config.yaml
d_expert: 288
d_shared_expert: 0
hidden_act: "tanh_gelu"
moe_layers: [1, 2, 3, 4, 5, 6, 7]
routed_scale: 1.0
lr_router: 0.00113
norm: "layernorm"
norm_eps: 1e-05
optimizer: "muon_variant"
max_seq_len: 256
train_tokens: 591300000
dataset: "wikipedia_en"
Below are experts of layer 2 (counted from 0) of a mixture-of-experts language model. Rows are named router (the router's row for the expert), up (a neuron's input weights, with its number) and show model dimensions 0-191. Each number is 128 + 24 x the weight over its row's rms, rounded and kept within 0 to 255.
After each expert's rows: a language model's description of what the expert responds to. This comes from a sample of Wikipedia text that the model never trained on.

# expert 24
router [135 122 148 118 108 126 103 163 111 170 140 145 163  71 137  70 133 109 160 176 130 158 129 145 145 109 107  97 117 110 147 105 162 126 109 130 101  79 149 143 149 121 142 129 121 130 117 105 130 146 111 144 196 154 170 138 119 138 128 131 130 119 100  85 132 134 126 168 139 107 145 131 149 150 124 100 125  73 133 109 116 118 140  97 108 123  94 138 115 116  92  98 138 140 161 148 118 119 105  80 119  85 128 114 175 168 158  84 133 119 143 137 114 143 154 132 136 162 129 175 152  88 132 141 119 139 118  95 153 131 102 178 105  97 134 172 126 133 120  61 103 141 119 112  74 138 108 105 147  91 169 136 130 108 108 125 172 127 135 159 143 133  93 129 155 112 140 112 152  98 123 135 129 118 136 107  90 139 126 141 150 138 132 108 133 141 135 103 175 124 157 121]
up0 [157  96 120 128 139 116 128 167 151 134 112 142 124  94 121 139 116 121 152 148 105 132 104 176 135 124  92 138 111 153 108 146  96 126 156 146 148  63 104  98 141 137 116 151 113 106 117 113 146 124 127 167 181 148 119 147 150 123 105 109  92 102 128 138 118 122 146 136 130 141 118 156 172 112  81 134 125 146 111 146  92 113 149  59 129 104 116  98  90  98 101 104 148 122 145  91 124 118 122  80 137 137 141 168 124 138 140 133 131 127 155 140 142 123 177 158 134 121 117 113  98 160 126 127 140 145 175 118 158 149 171 100 150 115 155 100  98 104 121 152  86 153 129 125 140 124 172 129 120 117 130 123 119 133 111 145 156 129 131 134 103 135 141 179 147 194 114 139 183 106 127 109 161 111 126 146  53 136 119 124 124 135  96 126 121 144 156 146 113  95 182  92]
It responds to: Ordinal endings th, nd, rd after digits and word endings like ate, ary, est, as in 8th, delegate, commemorates.

# expert 31
router [112 128  98 131  97 141  85 138  85 144  91 120 119 132 104 106 148 141 115 120 132 110 154 138 114 138 128 152 191 122 135 113 154  98 113 164 113 114 131 125 155 143 134 150 131 176 187 130 149 125  97 116 130 121 125 159 169 108 152 133 130 167 118  83 128 146 137 119 145 101 161 185 100  93  86 108  83 121 173 136 167 119 130 114 116 133 128 110 141 129 123  94 126 123 139 134 104 123 128 131 138  86 147 135 125 111 126 146 110 143 119 101 108 124 156  93 129 149 116 142 106 110 164 182  74 145 115 149 158  98 183 135 164 137 120 127  86 145 146 110  88 120 107 116 130 138 165 161 129  92 153 125  75  98 101 129 119 114 167 108 125 151 103  96 125 171 162 120 106 113 143 137 102 150 139 118 122 127 148 165 132 142 118 122 153 126 132 147 188 111  77 124]
up0 [150 136 122 118 128 119 105 127 125 117 102 150 118 139 121 134 130 110 111 145  87 140 128 108 147 128 133 131 147 104  84 113 127 119 165 126 159  95 125  86 130 155  92 119 114 125 126  81 114 115 122 134 143 156 132 168 176 129 136 117 109 165  76 133 126 170 154  92 136 159 133 152 147  89  99 162 170 129 167  96 114 120 146 105 110 163  92 116 113  69 162 142 135  73 148 127 150 159 123 131 137 129 145 153 154 131 165 155 114 113 128 127 139 167 102 116 126 145 153 134 110 135 126 125 143 141 133 126 126 127 141 104  95 131 124 149 147  91 114  58 134 122 107 118 127  94 127 114 122 100 122 143 125 114 141 113 116 117 145 161 152 142 125 170 102  83 166 129 111 176 151  74 138 164 176 114 103 152  72 104 149 100 157 149 124 139 159 164 147 169 101 169]
It responds to: Line breaks and leading hyphens starting bulleted infobox or taxonomy lines, such as - Clade:, - Order:, - Post town:.

# expert 25
router [107  79 117 122 124 184 106 122 148 141 119 167 170  84 136  71  78 117 136  98 144 116 164 110 137  78 128 145 107 126 112 153 121 121 146 145 102 137  94 133 157 136 146 191 147 139 180 114 156 121 114  98 144 108 124 126 110 151 171 111 138 119  92  97 158 107  93 142 185 116 133 147 121 139 131 115 152 105 156 102 157 149 157 116 172  78 134 101 171 132  99 139 128  88 137  92 153 116 129 116 109 129  96 122 112 120 115 162 119 130 120 111 149 136 127 120 123 144 187 115 132 146 135 156 128 150 102 125 150 166 157 156 112 104 146 143 119 110 131 131 110 110 124 114 120 116 120 118 146 135 120 135 132 103 116 100 106 116 127 150 150  99 164 124 145 146 148 156 110 102 163 117  91  88 147 119  94 165 107 160 134 128 134  73 113 156 144 150 172 106 134 150]
up0 [146 143  73 165 126 151 155 124 138 141 143 119 157 131  89 128  90 102 128 185 117 139 142 123 112 175 119  98 149 124 108 108 126 132 112 128 104 122 124 118 148 103 140 145 125 160  99 124 121 148 100 155 112 133 100 130 143 126 160 110 136  96 134 154 111 126 138 137 116 130 115  61 148  89 108 135 147 114 132 136 124 116 125  81  70 139  97 157 122  73 157 149 157 107 105  95 145 177 133 136 107 107 103 116 106 148 160 105 125  94  88 116 127 158 118 114  81 170 113 145  87 135 121 127 145 137  95 116 160 157 113 139 130 122  99  83 106 159 115 143 127 107 122 103 186 125 104 139 154 115 158 146 141 179  77 163 118 108 127 130 118 106 164 110 111 131 110 121 140 189 141 138 115 109 116  97 138 156 159 131 142 133 137 133 174 140 146 145 157 160 153 103]
It responds to: Capital initials and periods after them in names and abbreviations, such as Z. P. Polk, W. McConnell, S.K., Mks., plus some sentence-ending periods.

# expert 27
router [117  66 149 122 116 198 109 108 149  98 117 105 163 147 130 124  85 103 104 110 125  94 131 132 118 145 106 149 114 126 150 107 175  95 123 136 142  75 115 163 141 119  98 137 130 122 147 121 147 144 121 150 136 160 111 144  84 121 120 107 141 125 122 120 130 149  92 129 155 132 142 104 148 124 126 115 164 108 163 121 152 135 127 101 139 145 127 114 143 150 161 177 102 121 124 140 108 113 146 110 143 103 110 118 161 164 121 131 124  94 139 140 137 116 166 100  95 119 163 148 148  98 132 152  82 116 128 131 114  90 181 100 110  96 117 169 158 134 104 136 124 154 130 157  97  54 122 143 144 131 184 118  90 134 128 126 158 144 163 106 170  86 138  94 156 185 137 124 110 109 127 145 160 112 115 117 133 163 116 123 126 132 127 141  95 167 154 142 168 152 114 129]
up0 [129  96 178  77 154 156 118 114 117 135 115 148 156  93 155 114 109 129 135 156  39 152 122 161  80 136 140 127  93 155 174 133 126 127 136 108 122 152 152 102 156 144 122 136 122 132 119 132 127 120 143 153  94  92 125  98 133 162 114 125 168 142 203 140  76 136 115 129 116  65 158 103 100 142 125 151 113 120 109  80 113 127 123 148 142 151 111 137 138 118 123 118 108 136 169 127 153 124 165 146 167 132 138 116 162 125 154 151 129 132 104 129 130  90 174 161  99 123 147  94 118 116 164 140 145 119 101 112 111 126  93 116 128 122 105 126 111 129 158 122 140 160 100 138 107 144  90 148 112 172 147 100 115 126 127 165 151 127 132 127 130 128 122 135 182 115  85 130 129 137 166 140 161 140 100 123 129 125 123 114 109 144 159 119  89 120 107 111 177 109 164 128]
It responds to: Single lowercase letter or short start of a common word after the, a, of, such as b in binding, sp in spaceship, f in fly.

# expert 23
router [170 102  91 129 133 127 114 142 111 138 116 103 118 126 125 133 123  59 149 178 147 107 169 151 136  99 116 145 144 129 147 124 137 119 105 131 125  92 136 146 171 152 103 133  85 142 143 100  87 152 138 137 139 131  87 165 108 144  82 134 119 114 158 150 127 180 163 108 218  87 146 140 139 133 120 117 109 113 139 134 178 107 150 126 169 110 101 119 144 141 116 144  76 116 116 147 116 104  99 129 117 139 129 150 121 140 110 120 138 150  84 120 133 162 127 128 114  94 137 133 121 109 139 168 112 120  96  84 116 118 111 117 129 128 154 168 126 109 160  81 120 143 169 172 113 139 137 139 121 149 112 135 116 119 132 102 138 145 134 153 175 126  97 144 150 113 151 133 145 121 115 175 130 132 141 154 180 129  88 117 127  90  94 125  94  85 113 127 106 102 105 109]
up0 [119 123  94 108 156 138 143 116 147 119 119 146 115 138 132 133 122 130 167 178 141 110 123 149 143 149 141  89 151 125 135 130 132  89 110 119 145 136 104 147 144  90 105  96 117 127 142 153  65 135 153 116 155 158 120 134 132  58 135 150 105 159 113 140 143 161 129 123 106 128  96 165 120 160 154  95 162 145 124 146  98 147 150  87 145 122  85 130 131 130 134 153 119 139 145 129 123  99 122 139 158 167 131 162 143 124 131 172 104 139 112 153 179 120  76 136  71 143 119  99 152 101 141 189 136 123  74 104  83 137 132 108 137 111 117 142 112 149 136 144 130 138 131 150  67 106 115 194 104 138 137 169  87  86 125 111 150 147 135 112 142 166 106 133 121 109 167 129 137 108 169 161 129  95 134 116 157 139 114 137 132 147 106 137 139 143 156 132 136 110  90 126]
It responds to: Degree, minute and second symbols in geographic coordinates, plus inner word pieces like ern, eg in place names (Caernarvonshire, Montenegro, Vernon).

# expert 30
router [101 100 102 172 128 115 113 133  99 142 143  94 160 107 151  81 116 109 128 168 132 136 117 106 126 136 115 125 116 102 123 140 100 149 116 134 117 129  99 120 146 126 148 151 143 138 149 101  81 185 137 140 152 147  97 122 140 157 163 108 142 168 116 110 110 122 116 172 130 114 141 131 120  96 107 136 135 142 160 114 154 130 139 125 152 116 103 103 151 125 159 129 121 121 125 155 157 117  92 115 101 155 129  80 180 124 115 158 112 149 126 132 141 118 103 112  93 113 150 125 112 140 161 126 118 166  62  91 143 123 156 138 174  85 140 163 135 101 143 153 150 119 101 101  87 111 158 150 128  93 158 182 126  77 134 123 118 135 108 172 139 125 186 134 167 165 155  91 158  97 156 171 130 137 112 114 107  82 145 152 119 134 127  99 144 132 166 132 149 138 106 117]
up0 [ 97 149 138 140 108 112 118 175 180 118 141 137 117  97 144 118 133 131 163 130 120 154 136 139 151 131 126 135 122 110 106 170 131 131 104 152 113 146 135 164 106 144  79 165 133 119 113 157 125 132 135 156 114 119  89 112 122 170 155 113 153 154  93  79 116 119 131 113  97 142 110 150 126 141 160 126 136 126 106 169 136 102  77 155 117 136  96  90 131 132 144 132 115 127  96 143 147  82 117 134 163 106 148  77  83 131 125 128 128 117 135 117 132 123 114 115  92 145 124 116 132 108  88 124  74 116 126  92 211 152 135 138 173 156 148 132 153 111  84 123  96 105 135 106 127 127 109 142 145 119 156 132 107 114 125 120 189 110 134  95 113 128 163 131 170 190 106 102 184 143 169 154 118 131 121 135 175 137 106 134 140 141 112 128  90 141 128 123 132 145  99 151]
It responds to: Capitalized first words of sentences or table cells, such as He, She, It, No., country names, and number in chart positions.

# expert 5
router [122 151 120 123 111 165 154 137 146 128 142 131 135 147 157 145 102 111 126 143 138 121 101 151 122 151 108 123 103 113  86 119  89 107 154 137 113 106 151 121 120 120 119 125 113 124 134 116 131 177 108  95 115 126 120 125 125 136 135 142 102 159 131 167 118 151 123 133 134 159 173 146 138 114 147 114 125  76 180 136 111 163 107  80 100 117 101 136 112 145  56 189 155  92 157 165 129  96 111 173 139  99 110 153 116 105  93 127 124  87 121 132 110  92 111  90  74 128 160 121 112 166 172 113 161 154 131 109 178 125 127 120 134 129 114 133 126 168 122 114 133 118 156 159  91 124 120 148 148 128 151 142  91 187  96 121 149 108 105 152 124 146 104  98  89 127 151 126 125 111 166 149 131  99  88 151 146 142 150 166 170 154  88 136 111 117 147 116 125 142 116 105]
up1 [138 152 108 106 178 127  92 159 201 106 148 127 134 120 103 133 115 180 115 110 106 143 113 109 129 122 174 119 116 141 107 131 145 176 117 160 145 103  88 123 111 153 162 116  88 153 112 120 127 120 145 134 142 113 138 141 105 137  82 102 133 120 104 154 151 133  99 114 120 170 121  92 139 134 116 117 101 130  90 117 114  88 181  94 126 126 124 131  96 162 121 193 100 132 126 163  89 118 146 173 125 115  93 163 135 147 133 119 166 120 109 117  99 156 136 149  82 119  98 143 133 134 132 161 107 128  93 135 104 187 188 158 136 110 127 130 103 130 128 126 137 127 122 139 135  99 139 134  97  99 131 101  95 137 118 140 121 115 136 175  99 158  86 110 120 128 146  75 126 134 131 149 132 134 160 120 115 137 113 151 130 159 135 170  91 139 127 144 140 114 126  88]
It responds to: Word-internal or final pieces of Latinate words in prose, such as inst-ant, patron-age, expl-os-ion, -ic, -um, -ically.

# expert 3
router [ 99  82 129 154  91 130 129 153  89 102 138 125 114 139 138 124 163  90 145 132 156 144 118 168 135  77 126 112 151 103 106 105  93 157 107 119  96 159 118 113 171 127 134 156 116 116 150 101 115 182 109 128 170 118  91 159  93 159 110 119 168 139 133 157 113 113 147 162 146 137 150 132 114 146 103 113 113 166 160 126 136 124 116  99 160  98  82 158 143 140 107 172 101 111 127 116 165 113 120 105 110 118 134 111 122 137 133 126 165 139 139 124 168 141  99 112 161  66 158 109 118 133 126 142 110 156  77  94 171 126 135 147 122 131 136 101 133 116 114 176 116  96 115 119 125  94 201 114  92 114 125  82 132 119 130  93 100  99 139 120 135 136 143 163 104 138 174  92 156 130 111 162 106 135 128 117 123 138 107 152 129 162 141 110 119 125 141 136 140 147  96 116]
up3 [162 138 138 130 153 145 118 117 131 164 135  53 137  90 124 141 106 157 182  99 139 140 125 108 160 171 134 118 130 104 138 125 127 152 112 131 127 101 136 124 128 127 127 135 137 113 172 116 149 164 133 116 110 145 122 145 153  86 110 133 125 183 126 122 130 161 142 146 162 101  96 142 193  79 114 119 136 124 152 109 128 142 141 121 123 149 188  79 108 172 141 110 132  75  58 114 125 131 153 101 130 137  89 127 117 155 127 116 125 149 135 119 106 119 141 128 113 113 167 119  82 133 135 123 122 128 106 146 132 126 161 102 115 109 154  83 132 125 168 109 110 127 141 103 129 113  99 138 117 124 174 155 160 143 122 133 140 101 150 105 132 104 160 146  78 135 172 148 147 130 120  99 108 153 145 108  93  91 122 141  93 143 104 137 157 142 114 108 139 136  91 188]
It responds to: First word of a sentence or paragraph, mostly determiners and pronouns after a period or line break, such as The, In, This, He.

# expert 6
router [141 139 102 145 104 110 113 146 134 104 130 157 117 136 176 126 130 103 112 111 100 102 143 122 136 138 107 125  99  58 120 168 117 143  99 115 118  75 140 162 148 120 113 117 129 156 204 139 136 129 121 146 138 125 136 114 120 164 142 162  81 132 140 145 177 159 128 151 131 109 127 120  98  95 100  84 125 116 117  71 151 160 126 125 133 135 132 102 137 118 113 161  84  89 117 168 106 139 126  93 115  79 147 130 132 133 142 138  99 156 146  79 109 118 101 135 136  91 168 118 136 110 123 181 130 128 143  92 172 131 124 144  93 146 160 139 118 125 117 138 123 125 152 116  77 140 123 188  96 152 126 140 134 125 118 122 149 150 118 115 148  91 116 136 119 151 192 117 116 103 146 129 117 130 132 122 108 101 130 138 141 146 119 114 127 187 139 159 184 114 128 128]
up0 [113 135 112  99 146 123 123 127 131 141 142 120 171 133 103 126 117 144 185 115  92 127 118  91  57 142 120 130 106 126 166 114 149 124 184 110 151 119 132 152 130 131 169 109 158 140 105 141 126 114 125 119 123 146  71  98 105 122  95 127 142 121 137 119  84 151 146  80 137 133 152 129 131 116 159 132 115 120 168 157 166 179 101 115 125 121  99 137 117 129 137 105 119 140 122 124 135  68 190 115 125 161 143  88 167 130 161 106  90 142 123 139 169 128 122 114 121 135  93 143  88 129 142 143 154 131 143 108 113 171 120  98 102 146 157 118 180 109  98 161 170 177  89 116  99 115 114 127 156 142 168  88 125 111  91 136 143 123 111 128 136 136 126 143 177 135 139 133 167 100 130  94 100 108 135 111 136 117 105 145 111 128 127 128 102  96 146 145 158  93 133 134]
It responds to: Commas, and, &, or, and closing brackets joining items in lists of names, places or clauses; also er in queer.

# expert 13
router [130 108 107 139  96 131  99 163 124 118 120 150 129 123 148 112 143 137 111 136 111 117  91 105 121  71 137  86 128 136 129 109 157 181  78 101 153 122 152 136 157 138  59 133 124 131 130 126 168 168 151 175 160 134  85 162 127 141 100 114  99 131 116 136 108 124 117 119 178 126 137 175 103 126 120 127 156 113 124 121 124 148 112  62 114 106 104 119 136  86 109 116 172 124 177 109 113 111 106  99  86 141 130 103 105 127 145 116 136  93 108 128 100 148 110 130 113  94 138 133 122 105 137 164 162 153 118 127 125 100 152 129 143 125  97 131 108 139 162 117 133 103 108 113 124  98 179 110 152 153 105 142 131 123 153 103 149  87  95 148 126 132 146 116  91 126 162 146 170 111 144 170 123 103  95 131 106 134 156 152 146 118 110 137 131 129 137 120 136 187 190 111]
up1 [124 140 115 124 121 112 160 142  88  84 141 145 137 122 166 164 115 134 121  91 114 122 174 135 105  77 138 162 141 138 135 125 120 173 130 134 145 111 138 131 146 109 121 151 125  83 155  95 171 132 158 146 164 124  84 180 167 158 132 116  75 119 125 115 142  79 146 192  95 131 170 150 143 133 131 115 118 162 124 138  99 127 156  88 123 142 116  70 130 128 132 135 142  88 131 120  88 177 166 115 121 114 114 196 123 140 137 164 110  95  86 108 156 153 142 114 102 131 156 175 121 134 114 131 166 124 125 126 129 128 181 128 123  99 162  91 115  94 102 146 112 133 122 134 160 141 107 129 154 105 103 146 131  77 130 120 150 145 135 131 110 110 118 123 107 129 149 138  93 139 105 178 123 102 131 141 115 147 120 120 100 116 138 124 146 108 142 118 110 120 139 130]
It responds to: Derivational suffix pieces ending nouns and adjectives, such as better-ment, supple-ment, decor-ative, honor-able, -ction, -ision.

# expert 44
router [149 108 140 143 120 157  90 128 135 112 123 141  99 118 158 118 101  99 179 118 166 110  86 110 119 156 113 147 174 134 162 137 119 118 134 133 104 108 105 121 142 117  89 150 143 157 150 143  62 125  88 138 126 154  92 137 101 174 101  91 141 167 114 142 132 129 134 151 122 133 151 170 126 150 126 168 117 153 169 123 125 120 130  72 117 127 113 124 174 156 101 162 130 114  98 142  98 105 124 146 130 139 129 138 174 141 138 134 102  76  98 146 127 107  94 137 118 153 161 147 100  91 138 119 156 143  88 133 143 102 120 156 124  79 157 135 134 127  80  97 120 128 143 152 145 107 153 131  89 128 145 120 112 110 147 123 133 158 148 103 163 122 125 124 170 107 124 100  93 126 159 170 134  81 118 161 142 138 115 112 118 108 100  83 134 115 161 133 151 135 115  84]
up0 [123 129 146 124 120 158 191 147 116 113 133 104 129 109 104 145 136 116 113 119 134 137 115 133 136 149 102 140 126 100 116 129 115 118 124 174 132 129 155 129 136 108 117 109 109 129 129 133 150 109 194 126 116  70 139 133 112 134 114 156  96 117 127 157 185  76 141 120 127 101 118 151 104 153 144 123 144 115 111 203 149 130 170 114 145 119 115  74 113 159 126 160 159 139 102 108 154 122 134 177 158 124 156 133 143 110  96 130 136 103 107 159 165 130 130 134 115 121 153 117 115 141 139 132 194  75 121 134 118 131 103 196 130 104 176 142 127  95  93 146 141 143 123 117 118  83 129 152 110 126 100 147 107 126  92  98 132 134 120 104 113 120 125 156 114 142 133 206 149 134 128 146 114 135 143 134 107 128 140 139 105 170  88 131 125 169 111 168 143 139  95 164]
It responds to: Frequent words like that, time, first, year, out, only in running prose, especially the last time.

# expert 10
router [128 111 105 113 168 157 113 161 134 122 106 146 111  95 151 120 137  91 141 154  97  96 146 158 121 172 124 147 165 152 116 119 119 135 178 110  70 116 100 143 168 162 103 140 126 112 142 114 114 171 117 124 123 107 146 136 116 129 149 141 122 144  95 179 147 138  91 178 108 159 127 120  89 137 146 123 125 147 162 158 141  99 136 148 130 103  72 128 164 113 119 144 101  86 116 136 159 128 137  98 108 126 127 146 101 140 142 123 124 141 127 158 188 163 181 153 140 101 147  93 140 141 136 123 126 160 123 117 160 149 153 129 153  66 108 140 140 148 120 151 152 101 132  95  98  99 172 141 163 149 125  84 134  95 110 107  90 112 128 114 144 116 146 127 146 129 128  99 115 136 124 124 127 108 150 128 142 137 132 119 151 147 105  90  81 180 154 123 162 116  97 116]
up0 [138 143 138 104 159 110 168  95 114  86 101 114 143 141  94 144 119 135  97 177 148 144 106 178 102 132 157 121  90 102 148 149 135 115 113  95 120 100 133 106 138 131 124 111 112 140 115 101 104 127 199 133 140  95 132 111 184 128 109 118 160 120 175 122 119 132 127  97 134 146 190 153 240 121 126 133 119 125 129 128 100 134 157 135 111 133 164 108  98 140 121 115 136 141 196 158 111 107 120 142  90 166  90 111 157  83 142  90 106 121  98 129 120 120 130 145 139 121  89 123 160 170 118 125 140  90 113 124 110 115 138  83 173 132 139 105 127 125 131 117 127 136 141 159 146 128 106 151 113 104 124 132 126 150 134 146 128 100 155 138 139 142 146  90 108 113 104 179 127 103 107 144 123 103 142 140 116  97 147 125 133 107 134 152 139 118 133 133 146 125 134 130]
It responds to: First pieces of capitalized given names, saints and place names, such as Mar, John, George, Saint Luc-ia, Gu-jranwala.

# expert 22
router [111 142 118 130  97 208 116 123 127 122 100 135 123 122 138 127 138 138 160 148 151 118 159  93  99 119 142 126 153 116 133 144 156 144  84 105  85  68 150 118 157 136  99 113 132 113 111 140 144 140 104 141 128 190 155 130 109  99 146 133 128 130 105 132 107 130 126 157 161 103 145 157 127 116 109 124 166 129 183 104  85 114 167  98 118 119 105  96 113 132 154 164  92 140  83 107 112 137 129 120 125 163 113 110 184 143  91 116 116 126 153 114 112  98 111 174 118 147 182 147 116 116 166 130 148 125 120 146 138 111 164 147 133 123 147 116 165  92 106 143 115  94 130 128 150  91 162 154  95 113 156  68 131 164  98 136 129 128 126 142 135  78  94 130 110 134 141 116 131 144 131 148  91 132  86 139 117 165  99 129 147 104 153 124 103 146 118 143 151 105 159 129]
up1 [ 98 191 109 135 134 147 135 134 115 137 114 170 140 157 166 114 125 147 103 158 153 108 156 100 121 131 112 163 132 149 123 110 172 151 123 133 117 119 122 133 170 125 115 147 120 143 113  99 158 105  95 111  91 161 130 108 204 148 121 115 111 122 103 105  87 123 134 162 107 116  99 135  99 117 185 159 126 114 156 107 133 141 159 132 128 137 108 127 143 167 160 114 140 125  89 114 104 138 126  86 157 107 157 150 172  84 134 123  90 132 125  67 123  75 121  88 112 151 133 140  91 159 136 114 140 153 124 114 151  95 123 143 110 130 163 127  64 109  81  99 102 119 114 136 136 124 159  80 134  86 144 127 145 131 127 155 149 104 128  95 154 134 171 126 107 129 164 103 162  93 149 158 124 109 158 136 141 146 109 146 121 121 125 131 122 131 110 124 141 142 113 128]
It responds to: Opening pieces of lowercase words, often after the, a or anti-, such as t in anti-tank, dis, con, sub, ref.

# expert 20
router [176  82 102 122 162 149 150 160 172 154 150 148 140 122 115 113 118  88 105 134 110 107 161  91 115 115 140 129 148 117 173 138 110  98  68 102  85  93 182 145 126 179 130 152 111  87 112 132 114 113  95 128 173 116 147 137 103 136 139 160 113 123 145 107  94 183 110 162 159 107 152 156 118  78 155 144 104 105 135 109 113 149  88 123 142  91 110 148 123 152 106  96 107  89 129  96  95 134 115 136 114 140 119 115 184 145 139 156 128 142 140 128 102 158 106 120  97 108 166 144 122 127 113 118 177 160 107 105 155 102 162 140 129 138 122 120 120 150 146 115 111 158 140 148 126 132 156 153 105 151 102 133 119 145 117 117 124 141 131 116 144 144 155 124 126 150 139  86 115 139 141  89 118  81 141 151 141 145 124 151 164 146 137 137 147 143  94  97 131 125  98 160]
up0 [140 145 119 137  81 108 133 162 142 121  96 149 151 118 172 109 114  96 135 100 113 140 115 130 131 119 116 148 148 134 106 124 124 146 108  76  89 134 135 124 118 152 103 112 110 124 156 104 126 115 144 153 132 148 121 200 115 123 136 129 121 139 140 114 142 136 128 131  80  99 101 132 122  99 179 142 138 132 151 137  99 172 152 122 143  66 135 154 110 144 113 111 145  78 118 114 144 119 127 100 126 118 151 150 138 165 124 128 121 115 114 140 145 147 163 146 157 104  91 165 151 137 125 101 134 118 140  41 171  99 118 143 139 119 138 127  86 134 115 128 111 167 133 148 120  61 151 148 131 115 150 126 158 140 157 123 164 166 151 145 132 185 110 148 117 174 112 129 104 134 141  74  82 155 137 158  88 157 120 119 137 107 146  72 114 111 120 135 156 122 127 123]
It responds to: Short inner word fragments after an initial letter, such as art in martial, ill in Achilles, ig in highest.

# expert 16
router [108 150 104 158 118 140 127 154 131 113 106 140 166  72 120  81 130 100 108 116 122 132 150 142 136 141 155  86 131 143 154 164 133 112  81 115 173 106 133 118 180 154  83 151  89 123 137 146 146 167  79  95 125 127 134 117 127 145 114 130 155 138 149 149 128 111 102 148 152 150 114 132 147 161 124  85 147 117 133 131 132 157 123 158 134  88 152 103 137 152 105 142 112 118 122 154 132 124  94 132 135 104  99 107 160  94 151 140  94  97 113 116 146 108 111 143 127 105 108 119  86  93 148 173 125 119 102 102 193 125 125 156 109 131 118 111 130 130 158 129 115 135 168 173 101  76 119 141 160 134 132 131 136 121 135 105 141  99 177 113 130 100 141 132 159 183 119 100 162 104 125 158 157 158 120 114 120 138 105 175 119  90 126 128 128 128 113 121 200 129 111 140]
up1 [117 192 141 117 136 157  90 111 153  70 117 145 134  86 160 143 104 106 100 140 159 152  90 182 153 120 102 129 129 147 116 144 141 146 102 132  98 121 121 129 128 101 123 145 109  74 139 105  97 157 141 130 136 134 164 139 155 128 115 165 143  66 148 192 161 119 102 136 152 127 126 120 125 157 135 141  47 150  93 159 137 190 148 149 149 125 138 145  96 106 145 109 136  97 157 149 159  79  92 126 142 137 138 128 148  99 136 131  95 114 144 118 150 128 103 127  79 133 145 105 100 157 148  98 127 161 108 124 150 106 132 139 100 134 148 114 116 126 146 142 126 147  83 138 136 115 134 163 112 138 136 121 155  98 132 141 113 110 108 138 116 135 117 149 147  89 142 112 136 111 160 108 134 149 138 112 132  84  92 114 133 141 136 125 135 162 110 149  82 113 124 148]
It responds to: Opening parenthesis, quote marks, slashes, and LaTeX ^{ or _{ that begin asides, song titles, date ranges and formulas.

# expert 43
router [111 127 101 157 145 158  73 157 182 170 130 140 146 130 126 133  86 103 109 143 139 138 166 138  78  89 115 100 163 107 107 169 170  88  88 136 142 101 148 158 136 144 127 125  72 101 146 156 124 115 126 113 148 152 143 128 104 143 124 148 118 136  91 104  98 121 109 124 145 111 139 137 141  88 103 102 146 143 146 126 148 171 104 118 157 132 128 148 112 100 152 120 130  94 120 151 107 126 113 138 127 128  64 127 115 108 118 147 123 106 146 120 114 150 141 105 102 157 146 130 113  92 162 144 152 119 135 128 118 137 125 146 145  96 115 161 137 124 141 154 146  91 141 113  94 141 189 153 111  80 121 101 126 146 130 111 121 139 140  80 132 144 139 165 115 114 163 124 156  89 146 149  99  82 120 105 107 134 110 145 123 112  83 113  91 141 141 154 190 122  81 135]
up0 [ 90 131 121 109 166 115 112 143 116 142 125 147 134 111 127 182 119  99 111 159 110 160  94 143 101 103 174 118 130 140 107 118 121 102 106 119 151 105 153  93  91 125 154 103 167  81 112 141 169  91 102  85 120 128 136  91 150  87 121 147 165 112 124 122 115 100 129 163 139 129 133 123 153 116 129 107 155  93 176 139 144 158 118 162 112 122 129 120 121 125 120 116 127 103 104 123 167 156 115 119 135 151  90 125 108 159  88 141 140  87 111 135 129 103  81 145 115 117 105 135 107 106 179 146 159 117  96 124 133 135 154 141 105 118 148 137 156 159 111 168  93 116 112 105 127 147  95 178 136 107 176  90  64 159 169 144 112 108 115  98 147 128 118 133 156 130 171 135 130 117 159 137 122 122 130 170 118 120 113 138 176 139 121 115  87 121 116 158 154 137 114 170]
It responds to: Digits 0 and 2 and en dashes inside numbers, years, dates and scores in tables, such as 23–20, 2021, (0).

# expert 2
router [116 113 153 110  97 159 130 157 137 123 101 192 103 100 163 122 121 131 137 106 139 152 104  91 113 122 119 159 161 127 134 127 130 131  63 148 154  84 125 145 108 148 107 119 102  96 163 130  95 155  78  99 125 147 149 151 126 185 140 125 112 109 106 133 100 147 122 146 175 145 127 184 130  91 127 139 145 148 161 132 146 137 135  90 108 121  90 153 168 124 112 140 153  93  99 133  85  77 128 115  96 108 134 161 110 155 125 130 114 143 129 137 112 139 111 106  86 120 116 113  90  69 104 152 122 118 146 144 177 123 157 149 168 136 142 108 126 111 150 120 164 138  99 109 127  97 161 132 126 144 149 134 138 120 140 127 164 162 128 108 151 141 115 137 125 134 173  88 132 131 151 162 119 153 104 128 182 107 128 137 110 161  92 123 117 145 112 161 113 155 117 130]
up0 [117  99 129 127 126 146 156 124 152 160 144 140  63 147 132 120 136 125 117 144 132 102 139 155 113 140 164 105 146 200 107 134 114 119 110  83 120 175 137 144 142 119 102 132 144 162 148  98 115  97  92 144 107 107 107 118 136 134 156 123 119 126 145 141 127 158 112 108 123 129 123 163  88 119 113 123 155 120 157 102 106 103 139  96 150 138  73  94 108 106  71 132 118 106 108 113 151 134 122 143  81 115 144  84 155 122 122 103 111 153 111 118 127  93 190  84 108 144 110 118 140 143 107 127 148 156 127 156 149 153 131 124 157 108 126  81 120 114 122 115 119 131 103 119 124 134 154  99 108 149 129 139 146 168 126 151  98 142 146 139 129 184 139 135 143 174 114  96  85 133 153  83 135 119 135 161 142 156 186 157 158 148 105 161  85 104 124 125  98 100 135 163]
It responds to: Words about creative and published works, such as film, album, song, art, written, essay, often after the or a.